{
  "n_layer": 9,
  "d_model": 384,
  "n_experts": 64,
  "experts_per_token": 6,
  "d_expert": 160,
  "d_shared_expert": 128,
  "activation": "swiglu",
  "moe_layers": [3, 4, 5, 6, 7, 8],
  "router_score": "sigmoid",
  "normalize_top_k": true,
  "routed_scale": 2.5,
  "balance_loss": 0.0111,
  "balance_bias": false,
  "router_noise": 0.3,
  "router_bias": true,
  "n_groups": 4,
  "groups_per_token": 1,
  "init_std_router": 0.00664,
  "lr_router": 0.000447,
  "n_head": 6,
  "n_kv_head": 3,
  "head_dim": 64,
  "vocab_size": 8192,
  "norm": "rmsnorm",
  "norm_place": "pre",
  "norm_eps": 1e-05,
  "positions": "rope",
  "rope_base": 3200.0,
  "rope_fraction": 1.0,
  "qk_norm": true,
  "attn_scale": 0.125,
  "tie_embeddings": false,
  "parallel_block": false,
  "init": "trunc",
  "init_std_qkv": 0.0244,
  "init_std_o": 0.0,
  "init_std_up": 0.0244,
  "init_std_down": 0.0,
  "optimizer": "adamw",
  "lr": 0.00147,
  "lr_mult_qkv": 0.5,
  "beta1": 0.9,
  "beta2": 0.99,
  "lr_head": 0.0231,
  "warmup_steps": 261,
  "schedule": "wsd",
  "decay_fraction": 0.448,
  "decay_shape": "pow",
  "final_lr_fraction": 0.0,
  "batch_tokens": 131072,
  "seq_len": 1024,
  "doc_mask": true,
  "train_tokens": 574000000,
  "steps": 4380,
  "dataset": "wikipedia_en"
}
Below are experts of layer 4 (counted from 0) of a mixture-of-experts language model. Rows are named router (the router's row for the expert), gate (a neuron's input weights, with its number), up (a neuron's input weights, with its number), down (a neuron's output weights, with its number) and show model dimensions 192-287. Each number is 500 + 25 x the weight over its row's rms, rounded and kept within 0 to 999. Numbers have three digits each.
Before each expert's rows: a language model's description of what the expert responds to. This comes from a sample of Wikipedia text that the model never trained on.

# expert 5
What it handles: Name-start pieces. Opening word pieces of personal and foreign names, often in sports rosters and results, such as Conn(ors), Mir(nyi), Su(giyatno), Alb(anien).
router:448523496535483478515513488534467494495461496551465508512488527522528490473500505488494518513503486486464492476536559545466517500464493536504493482516515469482528482514511554534493506485510493536506486512434471488461498540461479532525516502468490473453542496488503540522504555536505515470
gate2:501494500520494500506436500482472468518479515495443498514474539485476487500504467532497494548530497496494474490523519521498501540500502540481514483452507486536494499514523543531533476438515498532499540504471464520509500524547527542489526493466463469517505519498486505492509483576508519534
up2:504505461447488462475481508508530566524463489537489475505488510482523497508509434495514472518525516471478515516511456513526479548534500513486525501471483493502502484511516530549500495490477502457465497490481472495489534523486502507498506487500500505494467471511494554484485504533487485510
down2:517468497481458508498466479490502548500471500535485490497515477538479525516547503472467484481512490535520509491479463498486465491471502464532486540509523519523488511525492524457504515520506470468511508449456529547504520503498476532475488488481515530461521519531498495478522454556511509496
gate3:481489477507468486494537452520493518475515509498505558492504508511534507447470526493503461462486503524524535494474531499509533476539549450502494511515509516527490454526520500527528519524474455472500510515479542521513459450521519510509513505473548516495500540507488461457506542538489496494
up3:508502523472525510518479504483538465502504484476485463487477477502521491527561501496478500493549494478533428514491490503494515525491495504546500538487491487516509495480481536486490492481526505494505511472488493489526459494499480494464510473533434484487463444547507511498525483487466488513
down3:499495485481488519473502491488467494549449575524461518482524437446473548503532545495487525537521513516491463454494487465481499490531487510528505518444559492488494474479524514536515488507496486515551542529456495444493529518497455490499492487529514519518473496541501477515464479478476506518
gate4:495460529495507484454508529494500500528505478464479538513507521490521487508548504463508528497475478549507498545515485514491496515497457523479502526474506506523501505476532532507499542535525475457524486501499538539473534467495528463495539511460511521485464509479493467463471506532489494538
up4:508482503543505478465470507477525467494453503493543497532480523457529507510485509527484493482504519529474483490500514553457469540544527481488470497498493511481517499466494465496476511485471528465515512519507474530469528491527502504470525491494537512501524475507492513595462485484506507487
down4:531513540492516542505506486532530486523529496488530463510486465519544519556463510473527473510518471515506538541484501503460485535529488525491491500507530490491533503473493475537516485503492471453492507510526489480528485454504509497540499492525511490478485503531514502510513466531461519481
gate5:502497494515501503503512554502498500540533489556525539513471464504501470492498498485474484510511534469493521525499517525498507526506501498531479435509529494505505482520486508523502542497474480513487486509475488539464532486475545531500493508498502485491523534502500460486542537477544532514
up5:444463497528470501481518523510463525475498504501516530508498499492511510490502496462482512464522443473489528517462494496451471487498460511441483522525484470480522501515511467502517503528504444531525539477538515504501552505519485518486489485499522497498481462566501491509511507485510509464
down5:499453524561515495526486485484508539525508482519495494508492485489466522468496529491555496468503501489499457491505522522548544478530479436460545550458509486547496515522501507545502484534561497553471514484476513498487480498507556512499490540456486482480480453546501494495520479481515520519
gate6:523530480484473488481531497462511467498475514516525492460482493495543488487506505517520534508535515502499466492513520479514527463393506507527473472473479517546505457519506475470494526536523454487499484515483506521512504492476518540496482496504482506483455486503487503508505525535497504473
up6:535532524508507482516510522497499548435521468525494480506478492523458493477525518520488505476495538535491486536482498489481540494523454487489465472451457508500505489522479511472539495508520507511532525489494472502489553502522490507458487496494435529505512522515503465495483473474505484497
down6:495472511478488542515532529510478498515476507514509503462471485515505490529520510498499545521558479520528517505484451497477516468488492523509439496501531511463514471533513468481470459491478475500488470498545559526500511461493511451495514455490491498478499494522534462557478493503492499486
gate7:503513462502490463526487471486525523507534529558500474545556520461536497527531502416542527544526518510491537525518500493551484527506493498518538451537497474541473478509515503482517526502482465510478469505478526522493513501451472518516540525505522535464484502524460492508497498480490469527
up7:480501504510509506472538507498522501496486488545479521470517490493467483506513476506478544496496495482485480485523480490506510542487526467465476490526503552524492499505510539497488489502469470503488490496503483445507512551470475477456514521526531481511504486495490486528448517473523483519
down7:526489452524494491515487452482494496509515499519503511495512502469508541468512510480504565498505535515438483489543505485506517538539487513516511483539496503466500486539489502567549509508517550528501510510501523514505514533501493444486463512505521461492547495491473503551461528472480490456
gate8:487515479522496448531499471515504499479508473512502503491518497519487471504475494476468472460537464512495490527480564500503504535500490512489453482476490508503483494500544529482493557472482529487498513462520499522495503499519509479526529526479493539503522500483473518538503516548508486526
up8:487512509493487526483476514510510493509469496539499490491474506512477541493517460468489472502482476499498516508535526539453517497480515503494465486513490531492503504499496482533473481478443529430471501495524490530498496508520512445526457444499463517482491490509519495556510495435502546493
down8:526494501542503494514491480516493464512510502493526519451531528530505481514525482488512518468459507529517475475496488508515545515550516432539489498466503488527446516471484449471532466522528544502515488509457476487477466485496494498484504530496488477501469477490548510491487453503476508477
gate9:441518502524500496491484459473507505521492550538479514453489527490476520502524520469483504486496470481463493528503469493472510558477514540520511525487499486510493523525571444504483485461501479463504518543511474498476480546543469480470523537476530490482477496500531500503443549507483516514
up9:465495523501484486493540485495454472474494516467478527525506448465450480538501498499461506493490471496493469504494530497514470532475515502526492458527480469486507475522510542486527531500492522455507537509496525460497495544458517461494513500528505498508494458492518462472449486494527513466
down9:435476496470484544529504501506463526458490518498534492494463513518477521485513490512544499520466489510506495478456492492466513461493505488473506505483515498529528467466511529514461463520509470531512490508475498435494458471506542507483480500532470526478514520478501482527443487492536510501
gate10:478510493508501492500502494466486544509518463522455498479518530461517476525487519494512534476481444519523497510455533493493547499483506533470494474505476515527441458480507497483505491492508466554505512540530444484485521531506508497479499483502540533470481508510545527561468494532492489495
up10:475464478548511530476526563504458466480468505534456469482450466508535509488481508473527463489495531424514490490477499481486487468509529599519488485535482505495534467477498506447494495456460520482508519504529498482481494483530544474496540485502468515520507480525498448486464477465499497496
down10:511493479493502526503519473528515534476503520500560463537473481556533535491521539483483520514477473459507499502460510458519471496491537510528502524501493553516492534482519479477507518531489500444531502458476474531554478491530454514494513546449536534486532538491476494498531511515529518480
gate11:502493498518458452517552513491535501505516472485476515509456557499477563529473456492480517534473485447509415521452481511493508464508477562502514457464480465514487452517496544518493469483528550515486511487488477481484504553518481491533527487491492493478529512506478497548509519488508498500
up11:467494532479484462526507513483495504534482473467497500471525512515512502496489491528459510516480496484536459506493524505507534484449505495527467478512488465507534493482509497484472507532520520490473509492519524546524452492498480510530462451500478497464520472488471497536534522515528503520
down11:458519531530527503474497529470484494486502477496507495551485507501509502506509495496467479503443442526509490474500497512483441512510523504479540559492548505471524476542468520502504480474500524507511506514475491493484463544490484490507504493506515478543474519478481517503516470498507532507
gate12:530462490525513474497486504483500511480493492507502493520538503517537537529488478473512514480514502517491510479492528467512519462468521496439478507523532497531502492474506481509527549494486489446514539505482508492518559481501513492504531476517510511500530486487518494505543484504502530514
up12:517492516522465477490458481499525466504508488477461508545455503523546495529483489517502547491474508535510530477514509486529532528461532458511497512519483496498538517513483470480502489549473519516509501517501493508514509428490473490541511481513502540531486526535511493495495489550503508469
down12:488510512498468503535473496456477497501501456522483495474509523475488485487539496479495513539505513517462491479492484520457517534471530497464531442474512516527505506472527489451534500480541556455506489500517500529499545528513524547504506487446558469489496496493507486489494525544492534524
gate13:494496475479482472530482523477493521481487510503481512485548485557518534505474476475486531497494517520465479473492513453503515520509518504471470492437506475436473500535479511502497538480502518512472478512506501507516530505483472501530509464502505497513512464461497455523500478468503501523
up13:478556542493546521456553507478479506494515514524500497520467505518509483503495534551489526517515511514528511475471497526541514436542493503481517536500460516528495551476464478495478473527476496536522512531510483497517501460494475505519485465530489506522478504505477499489434456523500462518
down13:491516489524469521517493477533495460542500516475498490526482501452511511518500475465518515512526542479503517534493494535527488469510517505496475461439450477523509443547508561489480465543493511489500496496513529490483478516519498466491485536469465507530519493516505483506544526512472514532
gate14:447491498470462513522524496525487536492483540528443530435476542483508448527509452496487566502493451479463541535479493539512463525510482510500493479505470498526529487538477497516502517473486518519505510505490473511479500511533540501487538518483522515523525473493489528499508488493491493456
up14:504458516450496504480545495484497525475536529492497540477481505465458461484483503505517465499472496504494502508511543501451430453515519495482483506458501478472471522495479497542485522508476478451525486508508466467503521481481484548491540525488469504507497470505532491511539477553519535490
down14:479503508529501527489509497499472507479530493508505510457505449472516527470523488526502502489516553507486533458537536483504507485498464497509525497459547469499484500539545480470477491499427523530554496479471457496487525519489510547471524497532482484530499478495524473501471491471519535486
gate15:497507489496483440517495474480499465485529483485506534530512548465529535486526483522482507498508460505451534476525487512527537477498459488533522488442476471524506474450485501517504506499521478513493502503494491487508479503503519486513508481481482494511509527527506524547517506481479537509
up15:486536502502505506490581498498511522516512535458491515481505476510501514493476497526501499504461465494521505499495478491506545524523500536478508516519478517493502479508507537491514515485513537495511511519493517539465525482487490504512497536502515513499461491489496538461533464520548480441
down15:518525479517510467462550473530534471511528531503519508479513487501493506511506525469511552516504493445512480508526501495490536454496481504548517499523494500546478479490505479461531540477473508456582489503477516471519465469495525510511526493462499498501508514515500512526524467507485454529

# expert 14
What it handles: Proper-name pieces. Later pieces of names of people, places and organisations, and the comma or bracket right after them, such as Ban-ach, Child-ress, Alaska, Hay.
router:481529514527492478522499517528478499480456494543479512506511525531515523451501486486476533509517463505465462485523572527458521495500474516486489506486495501504528487520516539528483505507488502519501519512437489480478531522481479552501498497436464479453522506498494529521481540547484542496
gate2:542509498521490521464472502467507523482508495531490454479488491489511476503522537496471520489513485551509537493487456519517513546519510503505500500463512545462512514481513556504464485486494531465492542514485491486525532464524548479498491489463467464506465504476500475509485481537513499539
up2:523469480493531515475531505453507524500496518493527483512517474483503496535494526492501532495512507499522461510495511525529506496493478451485529519525500483461478524497494566506469486491496486513474548559475495492508504494471492485499508511473500500488470459492449475536520454440477514497
down2:474498491444467521464499570543511468496478509490525442443506516528509519528481466462528511452467463492475499446553459480508508523533468510489508530472491533496515505511464515492492492517460487500488485518505518505519489495482477501533469470495517508439502478504487513469513461486512492533
gate3:511506503459466488455459501507513519539487490469501477478519538460496500490516446521473525537495454488506472506501447494472488502519479504520467513470497504508517498470542492477489527488455525484549516527466523494501502507499482517494514467533473474504514500484451520484483496545533535548
up3:512516502502490447459492479509483496482515497483507473529446526531556489510537558505474507497490570501445500537468511476487472512498447477480558469533488516466489493470475503506481497501522498518491510489473472504489472455534496521536496475499494503525520527519458499522491490446467467519
down3:528473532474485511510503540521504483522490530515453489495480444531518511469526483499489499485488505482494490485498505530495483507479511496484486487564520528482501500522509484522534555469517465457465520500512505483488498467517518489477479451546491505488460520499468502526566520493527483479
gate4:510528505517473548496481517500487521490503503462499485481571550473497481528522496507512525491578494515538427490448502492506506510478518496496524489500518497468458488504524529533480455473486552461519485489558510530506476470511510473468485498529442498488491505521471486522504447486481499535
up4:459496509540480522493531490492473557514521531465499506493510491459502491483523461487494489471452527523528445503534531521476513466485478476463503507482488532507485531519436492499518503493520544477504499493529527495501501516506507514518541507453499491503506505484538526449507510502479509554
down4:510494495530510496531447477483457481477513495524479501472556484500471509523468527505476504461490496504512479461510503521543490492502526488488480424563480537486445460475481494512490473527472540490492513523521549488481485512508472531511501509514505514474518486502457493490496475513527505490
gate5:471505511467483519455466509487509509484507472478531501467497497517505523525505488480531521525468457505540496509512501510529499504479400500494514499494487515423520508530492502505486480489492494470502493502554458511499495496514515486493477515541476512520451516476478469540527495463474564487
up5:518543540494523473497518475491498497482464519497512477504520509504473531498477568525504516472434516494482532461529467472490445496498498487552507508489483525531473513478516470457520526507525475458488491526502458494493500445471516521494465465485498489470509511514475486443497499495512443466
down5:520485462535467478515477509507521500471509478470517501514461502530514502474486514495501488497524512508500504498506491524490492483480560502514494500490538491521494530542503458479508450530510515504453494487480487481482513527545480475492468472485511490483513482495499534506499510565505520504
gate6:470486493483490496511517505521500499494493533509465473519480508473515506534481532545520494551480514482523515509511485521568496496513507500504517519520490524538462528455522536554460477521452441528528501512528466456511534483494501484484460464486475486502456455464512479512518488534508513459
up6:520503478482505460454515500497538543496475503527476494493524538515490541499493509511515494490524434490498468507503517507554530487495446504563459531531485539512519516497544472460490507499500522535494538539462537497465499495471511485471472469509496463495489492465471552530470499472498479486
down6:467491492513501522479458505501480508504493493477449526496470470528518475514482489485494448486470504491463496513527500528466467549464492529501489508463503503542504529487508523502511496483467497457509484495520496531520529487502504539458498495539508498484564469497484519471518515519542517473
gate7:513497514487524462510508472495515453529493534526498490433521540476477488541517542501479519541526500530536441490511488521491516518531517498493538471509513517440536446521520480491481502461503490467496484508502496494505503528508501467546544528522525516483480495490522480498479532497526483489
up7:441489482511479498531473491506523523522500505503482518518472501516529525552477465496498523541505510532516492521496466479478507487498510529488478529526483508514482517499465503519459487494498506538572509461467513514559505468506496526492480495532507461519494506534494550518531474476539485517
down7:520469506476493514492478457487499542519460527511498566545525480476510511521517528508495533504463557530505449525495493533568507515516485451486501495486493492478498475474527506457484497476533493515485541566486503464515531531497483488480471492474489510531478495546490492466488479480495516503
gate8:526522486484502510501501498480532488508510501515480509491508516463498528497487532551465541509523455480463542516475491526518510523494473518512475490518522504536549489502494563513465519504468491514522515477457496486472479497531530496493490517489490543477516487547522514558546537527524476529
up8:465499503521503520524457502498486497490461504497477486537452481475509550526514508495570501481481478523507485526476504499545489475472514494482488485504493469509522523517494529531511501504530448520463490504506529509514468477463490508490495459520483503499496484494518489448495493538481509499
down8:470451459501514459512527480498473467477475563508471487482489509567468483528514516509490490504500490501480494495508489488515475525521539503496475521538519503486528467506477495525532451531453503537520518515459538532504476483525523447493502565453487496470453497483477535502496492515485521461
gate9:489524478484498456481494470495489549501485450554487519520499484514534496506506510491504501478519500543517536588523533496488500425529469520496474479500502469527525489513515525514489518488489500495469498498474506475448473499554487512531489513517553523466496505504505522493508528505534504508
up9:527516450511494479475579522513480527498481470520541483503526458501501513478499478498457507515513480510479548509566519468469479512515447522472478557484486487471441535525476510464494512485492493532488476476492492520514526538494456508486522478490519476498532513459461555509494498461511503523
down9:499527487498498526516496483480525500528535485500527412494486536514501488515526501500487502516464509494473515542493491527488484525484501508515545497455477540503505478466496466498500499455530488481480510513525476490476525442509494522480495482514502487497536521495493525532489518464484474495
gate10:530508492495488476471490473483493497486492495539450490558451477510480512472525521496537511530537507507514463478473496498542481466452510499513499489460507507505544496492541526474552516502473513465530495534485483471514501518548470497495484516521456473503509516519549499490459485470497449509
up10:503468469485538479459483515525470517501523470525532502507481521491538543529521481526492511454520513472503511486514493506503502482497492464525467559501501504482500512484471474466535476461506506500473460521489506488491492466500477492471496476502510545466489487451491540500452523503555520525
down10:521496479521483513496499454498534508510472504471507474487519514471473526525480557474475479501491508494499513502492509471506449505482479473514485460529547478499518488493509466439551488474539524491481458486469469498474485486493496541498489546490530490515554527531496489502493510548487485452
gate11:490520488498519489459504492465525505500495460535557503505475535483538462488497463497553497533532551426503493470477561529476519532505504544497486503516491555498519495524485477503456501490497511502515464545519540516503527499460512508483482480534453520482504513486477532518525496537520499498
up11:519493495506542471505462522444502454503497508505456507556477521476486483484536508511459512477461523490483522480512507474519429525462474505492483491522470491495508513462522466495508472453513496506496499460515537561485510494468506472485469514510522485480526505546486503466515547527493471513
down11:518494458539503491476448476509485492537488534496518486528477508474466521496502496501489480468479529476468484507483456446469490439459471466477476541506516503514506534517524522537490526500508518508503510464483522502543524539528512484431452524490496523501491476490492494456490512498551512510
gate12:537547503533475458467487463467520480505518499474455534475508479495517522517467502489505527486509477485503510487467560492459484490490507497556459522481530506527545515522531467495534540495466486439532505508486524505475546508495490504483505493499463503470497506523487504541473507480470527465
up12:534506514492496480521523515477513497507466463496524547491486464504494493510485559470530441524494468493543521513483516485500520495501482456519490511480515491499529523464493509512476450541484487512474517497536480514511517476499500501492489497483527486541499527556429519495483486507487505493
down12:504492502516532482482492503516521504500477511484517531470518477485464530473500500503498438476486524474471498509481479452447502527470504478508457498468561506498508527511480524516512463537485496491523501521469496510524510545468516451483529522538482466485508505485486525528509523492490474484
gate13:474510518511480524477493486489496476546485526529464516505531485492513489471507488553511477522539483488534474575488514514488490508495494531512502533496491467565509472503520534548554511509510514505530529532520496468487533530493493488468485524473498463507478495455515509457488495490512542520
up13:519494511525490517460493500485502537517515492500486518495519505482525476500471477484513464489524515489469479510491542535479446488468485440481485496487465467482522536535531522522533490465500509515506496481462541475493520483501490496486466526452507523494471506496475517463502524470536510515
down13:535509521517507502480498477532474485472529498501474508581467509517493488487460480470463513493435527503523526463498509476514514501503550497489506517483495487459502518491492515503512453514475511482495501509469496486520474485513506480515483478482515536518466475508517481449480512499524528529
gate14:495475471493485528551561490498501512526421467521495532525480473468492490498522491502457518528543477515448476500507527507520555505498522533512564504535471499536471513498483469511533460535536515493480474460501473536492481491506542467472531489510486493531497498536445489505477461512477544514
up14:494493519529492513514520528481534522482521524483494531489529494477524515512539487481514512472496503464507521493495532525472533501508509503519459494502510545523517480490501493489522463487507485479532556559488535509506502483506489460507504466504455513533496505549506452542490502525517485505
down14:509524488515524514485531500547492504510487527485518469474520493490511444540540542521532493507497521531462503491455540552508482473515487494537499472499488552474543441527497476525463498483475476470508507519497507465514436487488501476470476485512507524483519455517497490519488519503487468506
gate15:532493468489491492441488564488503515510503506526480496502548493489540514466527486468479542499531486482522476510519560501497478473479448496536481492513483479509516480504528475538511459507471485481501488517445499510494494547476498510504559502515502532495516542535550518481460540529478493528
up15:541490529436460512516537510494463480489474487474480477456508448517463454518500507504506505472473562536503487523452519466518502513471505439482535499477498521505481498509487498486474548500519513505492501494547493460572489483458501491488531493502491492517511477516468466502521469517476462510
down15:514465480509488514496496501517511478516521471526483523487509492548513502523507498428541467459492499493487495524537514511463442495506477488523529538457482488520481487494476501541475520492505490534485495524478487497476496525533498544492493494488506522492527524474493505497486488463532518500

# expert 41
What it handles: Quotes and line ends. Periods, line breaks, brackets and conjunctions in quoted speech and list lines, such as the final period of a quotation, and, [.
router:493488473529478502488499478504514506516517525507489490502460437494491437491519474541511543532504487530510522483539530520482497533465467471473486492445484518482497484526499500467519510506452435521519512511556521524519488543481499501439534487509487524451491508478504463511467472530500496484
gate2:488496495501468458495485459471530508509490526489434483472525477491508523522500485523538485494478524528518530509536485512459538490465491491484507477512441493525460458487514482508491556494495542551506520485483536514480484518523493511500549525486491520479488476475513478482477523510506518486
up2:488501484450449529474504544491520487478477512513523476543462501481510509501515472485500484514499472502516512568476542458485486491496507503511497484523486547514542528558499504523494505511487473490488545484508516515515491503486482488472480496481502477498505476540517499493493477534518505475
down2:551532476475531507525479502541521502466482496502480519492491501490517523477524533497493504482527475462488518508511450492497542492467468457522505464448500492486502505516508506501506505507568518464468549518470463496480504524495531519492476465507524482522470486508497536571498523488518464454
gate3:508455530484538485474526502502506506516511443492495479515503488519491499492489489469492487493519449540481512508471532507524494471569487524512513501507486492519516459487523498526523523476482550505530486478523545477517521497488499456523473448496510498515456522481499485514520558533483472500
up3:496523505484519482491506501500510471490490506495441552507523518503523469476461476451501495503452449545523480511512518496479535490492489539491483520522452485482472528461513538490521500487534485497492477490540533529496472509519515499542428506516527507507465536531526473468476478493529505501
down3:468486467487519526534526469521499496513475542507498472516511538527537503505500537516449493494512530517515500490475531506527504500505531464551521552488475531521498548443511504494506492524494497456498507512451499466478496533450506481524484568489457505510539514484531430499527467494515473508
gate4:495440503543484535463491470493487464515476544522493490501479484483496504479513519474530485463502432529522495467510532532533508456487485509534487492492456445494529471502523469540502519508495477504496534507505466532530480532499477508564503535481536483483507552498534540492518537503453508497
up4:514491494468501487500515498520517507481507495509499505449480477497512484499499464503467450496483498482527501502519512465481484501569503518518509481508485527563513506502506500468542490508487483506420533524498489454466502506520518452492471512514479519539470510490511499446529525506507505517
down4:469506505508483497508514506508485482511466504462466426489516491556530508572511485527498502545532516460505511469478453492531501511580571515459485491492505493486469505439527530462507503458471541488551476545480532478466469525481507504477514484494488491535516500512501509471488512517526503504
gate5:522497476520517523502546510520491523515508472480524467454525504507506467515512537490469516497499494514510488540448485461518530529473464502467535519508476528511486522534483470497499483473503508502526477510518510508473518515480523478476475461536538499496458480478435475548480501531455531539
up5:471527492473478491511451498518526466502479493468483454495478535483511540528496516496497471499474519543501454502505504480502489534494492510541514550490466500538552503458502531475506542521547515468468565446504499508445493496482486476487528521517529519511505518502520480485507521449522521493
down5:472499529497490479498476493451552494482494506484480511520522503459523546534490466465482500460541488504516489548514507494495548489493506496523530568511500526495481480480480530502467477519515466502469488488491526489479486532473451509486499510492471505496540523488490526517495490494484509524
gate6:519453508518466476513453484520506491512508517530502504479478500516532470510479488525477476554558465557557528499528489467540517498520517533500512491488527499511521465548521514525508449493459473509513521514485488506483471516480533493501508487508512499502511485477513519519501481521518467557
up6:494514492478496491518462447439511514558507538508511509439518528519479556479461482485513455518508488490483497543525508516458458487515508473481489484470484513549490520488508472526497508506461482504510468489503470535517539531504505484512491486512495467547519500535507490457493487491497499488
down6:481480468510519514520506497486472531522534509510515480489547488500513505527554495522510522508469536478494470516471453533474459467528526434515496493449447480521527492521505494483501511487508459519520513477469522500499497498507503483505495496521495476525537460476505507525491534464475485522
gate7:508485464562466515533477512477540483536557490494467518478497483477503484547472499544517498513554460499507493492465534536517497522517465528531523490474520546524528497531510481515473514488490464491519500488504492505517497533479514482477511546498526527469490509505478499500461479546469508504
up7:467522468454511476479511479460484473519479542463490491513491490534452500493487539495470494500487545536514525501505460473501497506496479505514499513519452485446503526422507515493489468482515493519470536510487509512473487503502520518536493532490502533478512494546524515496508527475502496505
down7:464550529549495456522456523486486512518514518487485498514514487474490514566467417526501521503537542536486503482524463514509470536472478468494539520503518544497472510512546511471479497520483500523506496463514503505510501514479499496462481512472556480479519478500533516506508512487470521458
gate8:490462556456502474517492460524469543490466510493512526538471496553511496472460515484541457528506501521510548468513497490481478489502515532481488448478523409499495468480518517508484478531476488499492456478493520456490504539535472498558493495513538509478518548495486491522497533493488446495
up8:522539514537485459523479545536481531484544459474472534513517508500500470500461453494536484498546514480535471514498475479518500474521464529470476492518505482509468477516493516515464545492460484538487525477477454512536501482519480508504486472490512488488462501496541504465540480476475468506
down8:468523498514502507513497503458482536519532537485515473467494516476507540509464473475533523491499514491550496505515451503494484486545453486472512488501455477468482448509455510475504514526502532511494429476491506471541499492501463521534489496527518502518494486469487512515487491523479528492
gate9:469478534481481529485443477439500496493504545500512467498485474518547483518533516485516505516503515463489468511520532517488531476444479502453540549492540531477493455493510529526492505505495474508477495464497504540519504532477527537448529519468469528455522480469489500478468477504494559519
up9:519499457522531511517457539490463498509484471476488516507501533461517509559509490484526490498503497470497511473482493493508489511501443484527502498488536511454490508464489486518502522477461504517526519498494498498532541453496497447501501514521523488516513478468458491494519549485522512539
down9:447491459487484505513463509509485519494500517489527511496518564478481502531481515513482534517510485483511463503501514499541484494526551487494523494479469470479499511492487473531503477491492551483490501477522471493521517491522487513491487535479498507507528499472496541493485498487529500542
gate10:464498502466458505466460481482508492513530515471533533478512491516498498521544450492494469475562486484507491485502518552501517538507533493500476499495520498485544495513506537529486504516543463478505481487497501509504492474518482470539491480485495487515485486517518506518523504539519496555
up10:487472471540503455504544477509541521534507485535495516488508448532508523534486478503471436499458480450471495500472521512514515494504465508494508510504496479522539495492494545492462499550501475492489554485496517528454457506493471496510502512527539480498512505512504459496479476494481504475
down10:528531521499475484469419502516502496459503544481449473528495481514501502477552494518513554461523518461485458494517490522494486484481477448485527510475530507493487510508524531490526523495500499493535557485507519516461505501432498542526502488510500489508541522522508537548466507520492501516
gate11:522505482477434514478537484533490546422546522496508488485511468503494482526458460516469477562497475515486497522517528525488492498489490499452543491461507520534525518491511476525504513483508482467509531532513544519508484445494518502490540520489511508479475533518483471504485485518501538479
up11:515498479529463539494508502536501514507500457530507447570485499508513529495481476493465498517495465489538481464494511506492440488506553478534481453525541484514543533513480474517464481487549489533497456506504504506501502473477480507503488508521521430489487450538479531484492501481514509531
down11:537480471480511520512504493445518486508482532494474503533512534510490490479484482491510538480474552512495475512511495448506556502527476454483482510558537482521517516484481544537490494452523528474496519494532469511502514548496485503538466507514476447533517541507477510501482457447502483546
gate12:501514483508464484488500446502539514483528583543486543504489501490495503495463490519500534539518481494546490493506545477500511507520473507515498556475483517515500514536530525489515540522475500496471544493499495525507491509454497508500511505459550511493509536450515534516497438544490539469
up12:515499481484490503512514492543509507499519487522513525444472495471530515523485501503520546535474494542530490479511548523537483518525477500496478562447472490500452469516487485490481534543483503505519509504523493487517427463434475521520498497475462532481484506486526497497499450507519541497
down12:500482529484532518488541474507495500499547542487480540436486540496511493467517524495444508480479485492522508508472501487488488504519495503477482517525488498525508527482488516552503480481529519511472503479503503504454531496440442510537449521525489531478518520496518557507507471479464530505
gate13:497495486495464516476511530492505521509471502523493505492476545485481504468515492473506526516492460532544514506481523495507501509497491473485526486464506583472516510517513504499455495522497493508503514497474490506524505519464464523483506486518504487455497472517494503502483468573506454527
up13:524489515521536532512472501489472489543507510516548546470511480535528511512480484527502466491503567445479490488460486502510528542470515495507500494501483467507503489524497487517506496469482465511496493507503519510528487474503540465486470505522516503506502544474474466497491499474505510433
down13:515529491476500539521464513562513472533487509559496525536453526517459496466496459460552493500488507574517488488514494502510456481446523499486514453479503510478564534511501473489505516501506513536528531530505503492490504503494516514458517505502482465479495482495507531473511489515479490492
gate14:491483478538487496460473472512491485499494495475512528498494487462528471475527502518528539516484534551511514489498577469497531541514485501474514505477472508476545478531505526493514530517494463458510498460533493482493529545483537498491556488508480552507514511509485547510502475537474548481
up14:505483559463488511524522516474549461516531498491492482469475534494488501506543478523497483515500498446430479488533464485521476502433502506463505494508491534510506525499493499481498490498477533474485530496490493512561506499529469511495483480458511516498499468512508470506465470474487459496
down14:458510520478511495505514471507482466497479505522533493520473533504508508475459527497481479490522519475477478467523460495495510469494533513488526504474498543471460452502549474454489524537563495484525508528491505496495514457489517462473502506495473557474544484498519474514471472499533450459
gate15:509503464471509531493504509505505517502474501519500500508481471509468469453539494504524468532492489486507493449498536496545467485478481523466511492482490523484530545521489465488488558505471510523523518482500484529524470481473489510450482500521435467488523460499504510516425480511512529518
up15:531543485547525489527508520511474517544511478534508538564487505512499524477486497492498516512490523523515461515499525525426495523495471530501475507490480496446487499542512516465508521532496488511508531498476540541493494516463508496503491528487491490480480483521526489491480468502489472489
down15:485494480532467531564496525518493464506509518512547496452481478463487501475460502515481496467514532515519487496520526531492455480520462514526552509526501505501509483503505505474519497555507505467488565505480448478521446458511493518528511534478466516513484511479526500538539483508507506532